Below are experts of layer 12 (counted from 0) of a mixture-of-experts language model. Rows are named router (the router's row for the expert), gate (a neuron's input weights, with its number), up (a neuron's input weights, with its number), down (a neuron's output weights, with its number) and show model dimensions 0-95. Each number is 500 + 40 x the weight over its row's rms, rounded and kept within 0 to 999. Numbers have three digits each.
After each expert's rows: a language model's description of what the expert responds to; "mostly gets" lists some tokens that are sent to it at least half of the time. This comes from a sample of Wikipedia text that the model never trained on.

# expert 42
router:529522445480493432479542483505456484477475434481437527537487456461405542552532463565522500446471408474450491416448495505514511503511476430442473500511575509491449551499433474465494542501515530461595508534504460495452490485465488497480545534501553526506503501466480498512439467611556532519
gate0:518531501547482518541482450513484515525553609464541467415549517537422515460519546543453445506519486420472543494558518502491494449570424539523479491463563501508464500562480486472480428542528475522469514498474421470507500446466495514456537543521441558439507518436507466515450496480484468578
up0:516481512581510439598496468552445428443498481541498499488503546574509501532545451574515399495562538500495511558497540458517472494492488505508475558550509476441465488510482502528472496450447434483450548486475500449510471516483433500453415460588527442513462555513509495502495527459527475557
down0:501457523528473544506477512493499535531522508473522445471508471497510555495485556590514481522577501500497449511541492533555513494475393522538492453527511463507508503496580531483430454522462462464536471553525460493552464502539428494372535501468525516532466517494461451541393489469535604492
Middle syllables of Italian, Spanish, Portuguese and Indian names and places, such as Aristide, Alappuzha, Alabama, Verma.
mostly gets: "asc", " Sant", " Reg", "amb", " Bar", " ann"

# expert 8
router:540451484552461528468514510561461497444452483459476524511543518519489562595445477558500528465491497453457509481472520469505539472497495514443436460516536519525481590535508459482412577489524499565517549518461450454502506539453473481497551514464515524466501493526498453578433544582468518402
gate0:535463450539507487546453402488520569516478489568512530515501567496513522448507474515501562488462459441420508465444587477475492568522442475470547519530447471487571440529428480528423489482500495514493512541524513552537535516528488536525449492518481508420532527465450468477500398444490490479
up0:515433433508515572519488524575514476469466491509555528595500442451492534527529445552532590526511507597533466492563511477518514533425483482476515498448437533532534495466471520473518522494421507496470512544522554525527447516576487533427496529554504411483535499465494481444538493541534478527
down0:518451487478458534526521438483518424489505474513516488574526425493443533543475568459534526462488477512450539468554497475554537463487492540496487437515481495498523562543483491542486494512488438499548434456447478504583488508525483438566586471533494418460459577472521532535425516530464545571
Closing = of article titles, table cell pipes and separator rows, section ===, and closing parentheses or colons in lists.
mostly gets: " =", "===", "=", "====", "|---|---|---|---|---|---|", "|---|---|---|---|"

# expert 7
router:537479498556477496489540515570432481465464483447490489508525443478398580517496464541504521424484430482474511488469451455517571482438502514461459431547546494467480537514529482467418537486555502537522527499451472467416484541490478500490538491486477557442510478513529407551516515500528545414
gate0:533475409530426471536526445422464519476562532422544447601468428544556552466491515538570514493502460505452545501511485541461441508503459514548498496475518484559523514493458495562480525492480497427569524456513508473482488450511490430519500444512468507540475482492602483449527523530484477518
up0:546549463498481507556549487485522528460569489578498489482435486419554468494481453486489477426467550558506425549435442489545553544528545462514506546476589489475434505517582505507464487528463490477542487482446545486537510428484526489464579486555509443534504523468476449449470501552502487525
down0:412484456467387515532507529573475515478469522428468468510479469541532517426441474554509472560538455486509527583511454495503528531609551412452470476484456452516493469481527497462517509450521486480547514455462530507461442452466532527462473533485510532543526544479537510530530505505490414512
Pipes opening table rows, list dashes, colons after infobox labels, and heading equals signs, as in climate tables, Born: and See also.
mostly gets: "|", "=", "See", " •", "born", " From"

# expert 62
router:567458501537451475466519499548436477471442484433460460528542470477485532569483460480502527510482516475481502511499482485504500457457535489410483437501517543524463577532497418465440537463518472576530523505478469468492476575513428495493526496489479536491524476509522410600485540556472530388
gate0:486435479561602424453507552488463527531487482442515418481436469546496536527529424484479490469440488460476469498555531516554451435553514492474506501476554539465500511459480432434473442506498430524522510542522524526515486491543417553485496528539470486489539452469546446487505552439474557488
up0:542548573494538501472488507478510521502447533545565502442435560492443531540523412538530490544515537444463487471495548493478564577567480558467512501543429516464556538469484511525547551453494469506486551449448512473391438467450543490458512495501537490499542442547519505534444496512528463488
down0:485452491516488447506508477527578457479469541530564482520480511473579482447441576537534520449519518493529499517447498440488507501499509499564504516443421468458457506502603450495452517412491515494521463505487513492537508568574479467574518466520585496437512615491479514491477540481510453478
Sentence-ending periods, colons after infobox field labels (Modes:, Genre:), section == markers, and table row pipes.
mostly gets: "\".", ").", ".\"", ":", "|---|---|---|---|---|---|", "|---|---|---|---|"

# expert 36
router:501446418534448483484523501540455474478470472458479448514498473475530563511465470552551531449483464445497468476507495488518535456430590440515446494528509508435463475561505467439500581526495517489494496537569518461505466549476441512430507500495538558450461499400494489582492519543522558433
gate0:528472453477555467513580462485413471465453495520509500586500518496562425506474486542473496509519464502480373496482525557550517487510500451517551510471494516504541511545503456494459516604465507470464593568598491487486502565503469543456529504495483460467501529494478457502505516551419465495
up0:552418444558500503429502410467496516505488514489526495499412518559506525453582481483495512455480534484471579532449505525481496512485489468457491533506456537557472420471403497578462584513502541452575498479442530475503499485504496508550517539526477478498531495540438451442490529487547518436
down0:479482541476454532527528439454526519519580527477496515496477455535533460460499508516545470513485504423499463498448560516463532521484525475488538424487507528538488486576484473587569413432476510506493577487586483486480500509533509454385438453511502477422484491445450532571547489499524508486
First digits of distances, areas, times and table figures, such as 20 mi, 200 acre, 135 1/3, 5.00 pm.
mostly gets: "1", "2", "½", "3", "4", "5"

# expert 55
router:520438458536448401479543532568450461440513506475452479484553479490440534508450449547564517471467513496477481461499479460507595501528481531476484453537515577478496476551456462487469557508512559589493581517478476501500493510467432475465517591480545595490470445511482475474492490513519531500
gate0:479524446488489521416498460529471468570530532491450530518445494469537485565399552461493493470502538560475476502520449464456548498554584487534504538561450522517508468508450496585495462471566533484509539398553537444504506499487523565481453471513527543512524517444463505407444517504502484505
up0:522473506490545429486436529538538467536497510503584493533506498469486539488527454480451513516516462516490526428522495557449571457500472465491544559460592558476467441467508496533432495498504434579426533498460510459527508528528517545474445563577547504528583495446517536489478495581533464522
down0:547506504590506517484493473557468506509484489488536499562450469524420534456427477539479479527539555516522442393505466570462518487460485628483481489459445505457507494494485608477492468519538558500486521486475454525547558495473460459450466507550461437498571514488484518440514507498501536509
Completions and words of section headings or infobox labels, such as Geography, Location, Taxonomy, Personnel, Elevation, information, List.
mostly gets: " Location", " Total", " album", " information", "Personal", " Genus"

# expert 44
router:523545468540484437540465543519471435430478508431449463456514498505419495507516468563497591459461455441501477432474416515528547454479511470466490463481573544487522485549529526503521544430590504571484475567441453496445477528484462497470520555472516525496483450482471484513453501492549519468
gate0:423543495518534488553434522513499574487483481475451535486507504492484525461450509536459574487492571504470479426504530422465503466490478499521498492565518505439462471515424475520524525520490465603486546507474461547474500467429593429447536503546420464522477499516511550505495562575533537461
up0:462518554494585520514459523460480534512504501515508520492520468497533538488445543523557459478550450493497557464455516486524519520495482564491479494534564463566495473476564474546556442524460461497506543492544456534482515482381548436495545552654455528481493504547470528490579488468517506508
down0:537534567510497462546491453496460553547546473528470488453500472488462579461502458486536521529521513481454447542473516468511481568479515462517488485488574515537570418461473489549483468508517539449475614495507470581510516509497555572466488487458436468489526599502526541490557484584441492479
Word-internal pieces such as possessive s in People's, -ist, -rative, -ite, plus raw byte pieces of non-Latin scripts.
mostly gets: " civil", " Arab", " English", " Its", "ilitary", " same"

# expert 27
router:513521474473468435446511520475451490516480457458462523513524436475450543573412438542508498492511453511484488492498464419487527491487543462490428454533522582464410528607471485446439502537505567480484490518504512503427485500472443469482485506492567534470442462516510465547436516570536484527
gate0:507417526516502448507549567496514520454467577602501516490505527511513518450503482511413487567511482452465509522458540520490442472508509594484562509518545512561499494508419480411451494494468514400464526528490495516476544469536484518410479514506539438447441530496474494447476497450524472474
up0:509431570507471545419494515488485581511540501525501591457486516534502553452463520504445532510466464471474508508452459496448515497523514532480540487504508482406495495448540498537518451553448543471542479483550447535526485503527572603449497517577525514569440481468544465538484512553556537446
down0:519479528563577545483514504509508505475508598490460540458452479595475532511465507498526468516462520552502479522484488493512499511547510540531588403484573429519554483526512517484445441580430511488511553478492521487462510497509547547397573515520468484458544524515512522524471431559534461488
Opening syllables of personal, club and place names, often in sports tables and lists, such as Bar-bara, Car, Frank, Ser-ie, Bol-í-var.
mostly gets: " Bar", " Air", " Car", " Frank", " Don", " Nor"

# expert 22
router:550482496503438467423488527509454531472525524433501512475533498471476488492436515524485569490446445520445448438501483435515478486513513451468500467528576505505489500584492469434452523480514531520541549548499500502384417511491487500439478523460536515468397403435484451465491519531520497509
gate0:528558524544474484461539460528517481492454531465457474491538521480517439470498503496493571500459450459545555493440559522516506561497461479461587508559585520481508482448525530487551584491495522581533495472533523476511500469459504558457506469568589429503493486424416447462462483515552476520
up0:489455463474502504441556492473526459537509483405552516507569549509412485473480519505566502496452499527496469530608523453449491435497484495526508512496505500559454433525493536550566539527472525476553555529469509525480486519554521487496584508528428450544489514571505522495422481596504478459
down0:502502515510571490451516545484470567492488490525588518450499504436482518500486480490464457497585520509398543575518484461541518474485518530557550453529481570559431532498523465588498503489508491493446470598525510456517497444461535510420539525531577543453509476517540518492475488580498490525
Inner syllables of foreign place and personal names, often in sports tables, e.g. Urug-u-ay, Trinid-ad, Ag-u-irre, Eindhov-en.
mostly gets: " Man", "ati", "an", "cel", "en", " Washington"

# expert 51
router:493426477548451473474524521565465414470511529473430435440584495506474540553442448534564524504477492504487517512522457494523597444527506474432466432469504519490478555550473443490458562485506578503501522537504485475497525460458447477441496520474542496439481467477502500474474427535567539494
gate0:492488528583449458430493515449484522540520514460546522512506519421512480469496537475541479474531550558518481506440528469515522492534444480502505474470499505465487476437412517453464499459539530475485518520537483503538472511415556456608446498504556533491419509472428374499489527439537510511
up0:560510538450462465537518455571515511500504466545515474479494556459431500539520461475561522455521478505545545491531544528444512507430502459510476472599506547524521480473515497497525509548488536555541517487477566562468488558504388561431549482531542467452515510518589478502576533537461553529
down0:546532498541487552467483552479532505514455494505512496489508553497498537507479468503472520482452459454519465467488483476508481474465525467502460517448489529531491534472517514499467558477545439468531474486523512514515473462505539412272542468516530487469496485482480489517492515619499544418
Line breaks ending table header and data rows, plus sentence-final periods and heading markers, especially in sports standings and election results tables.
mostly gets: "\n", "\".", ".\"", " ·", "|---|---|---|---", "History"

# expert 3
router:563514474488457445469531496537488446485506523460442505467525454507438500519480480538485503451452494471489505476500473490544516473482477503447464492594517603463420442558538480479477590472578467577534494518473431518495466536478435488462481596454550512460431479476459431518465495507484502484
gate0:453518502547478520489499526509474468555641524458501518504558483470431451439452506515472489526513525485473423545527545441518511495481517453482523584535512497514501498531472467526530581454439539442449481431510545532471499515484518512516496465577619495448463509481529479551504474479492573527
up0:451463532529499468536573564489491503516463478515482505522507470556480573522477554492461476516462482482532502435483447567588469509482460524442482477504485424544484544514511511554491507498570484435471525559521467536542466579531520605509482591466534499570537581524482522423460482500529500485
down0:458531592554496524482554483496439518483498419455474439530442439504517475503460513504474578500527453515522505563493499486363498547559513474481539474472510499554454538526494495441478466521476493523560477507587476523467534523486516497533492519504436562556501544476536511506449439457409478487
Role and nationality words in biography headers and infobox fields, such as footballer, American, Defensive, Relative(s), and agent suffixes like -er, -ist, -ical.
mostly gets: "American", "Personal", " football", " professional", " footballer", " actor"

# expert 23
router:497460445481460483515503525529482485413471487447493488507522518503531599537461469535555567468510412512494471532499489454510542482478573459505384463520528527436416550581532481389509526531516502503496466509498500466513481508459470477452498503525503513444502492446470498570490545544554532438
gate0:414479478494506537460494482546501555512510448431470469584434489488490530485515480511467542469538540421491509497387478466470479442488494420453464497521494456552483537598463507549458465519521511485476529587542504514495573468487508504500547489483522445490544549505534519496458417524567532457
up0:480513478536506472518491501490481525454481549529513550450507560490530487488456583501515575487532434508484570458477529545503471522448456508436506540519531428439541494519440516499494431432476500524470516581513531560487507428437514555493528493587572500493505526392534507545469429488518454466
down0:443445517487485428440467510463502551488567533479527573517491482541558537486474518420521468502514461510548482466538547546434468470415547512535545524475486455493519494508475502479545405469521462477489569542498514476553507439510499466513501525540561415510539571486490443508596505504540516433
Single digits, mostly the first digit of a number, in tables, scores, dates and minute marks, such as 18', 2020, 1.57.
mostly gets: "½", "   ", "3", "1", "2", "4"

# expert 45
router:490429466525472419483507529562474461451502468461482435444574494481491548528445494538549539472479502482489485481465518483502554485519516518513435489524578614500495450511411449462516565488495518579517523526546450465535477479445460488495496583446525537502457430482475498506467430460541523481
gate0:519569496518515514512551460515503473499549487511613540493587496514450527465481498475543532517461507513526588562516521490475438456463437419519539562530502521461539506501503413406442536507475466503533486448497499491433508477488540553538533456510537477505520460603452529527479451454468499488
up0:458470558503485464459498441517453515559519444536483450513454487490485519442516487569473476537511413547480560465467487478469525510569501476528536497506536452462463459544505611547506456516494586526518534455537501549601470587520501534521454515543527499480491490495455586514489469498551464441
down0:455497472558506512492436542516464557529545523521458446495463515474510499522545469428481549537457472518430512455517499490447555493567464535556489474562517546564510476477485562486526547436569486496453519584502546474536452462491484473520496507507460467514533541342451488533491502449519472485
Final pieces and whole common nouns in expository prose, usually before of or punctuation, such as -ment, -ity, -ation, plural -s, species, process.
mostly gets: " games", " species", " game", " role", " site", "ities"

# expert 33
router:500481445527408420531492550526472476464525492451415491490519485499528558574437515500553514476474407496479487461462448434493544472521546453471501499551542520453410520493453475500403476497580550509521492528506482488426513492436445464500510541466479535491445519439513475513459468535486494527
gate5:565511538491542512525479512520492472489494509555479506566437430498571477552503511543550450544529535519515576484428456524511538514444494488528558533477502484486513459583610472529470480510488501462505551571443540490454420543522504497473509515504476510582489531456520453517496515584539573434
up5:471551497481417471487413563551535422496469460488471500478503449560413515494497473530579514510539484535482485482528482559489488499512484500472456499405450512466458494485557437514497442568487417483526576459524519434479482514514526444422530455558519496535563523511480485530544550535505483516
down5:568517489517606523436481517507443515552568451494461513530568541513532481479442551482473508499501509543508541502506526469472539531470498469505597473563511514442522527535532498515440507520478606524564459450435525519440531545550570512483475478597457484517453502505505531537531461465486552511
Middle and final pieces of foreign surnames and place names, especially German, Slavic and Central Asian, such as Kras-ner, Krz-ys-ztof, Schw-art-z.
mostly gets: "ö", " Thomas", "athan", "ł", "bert", "ais"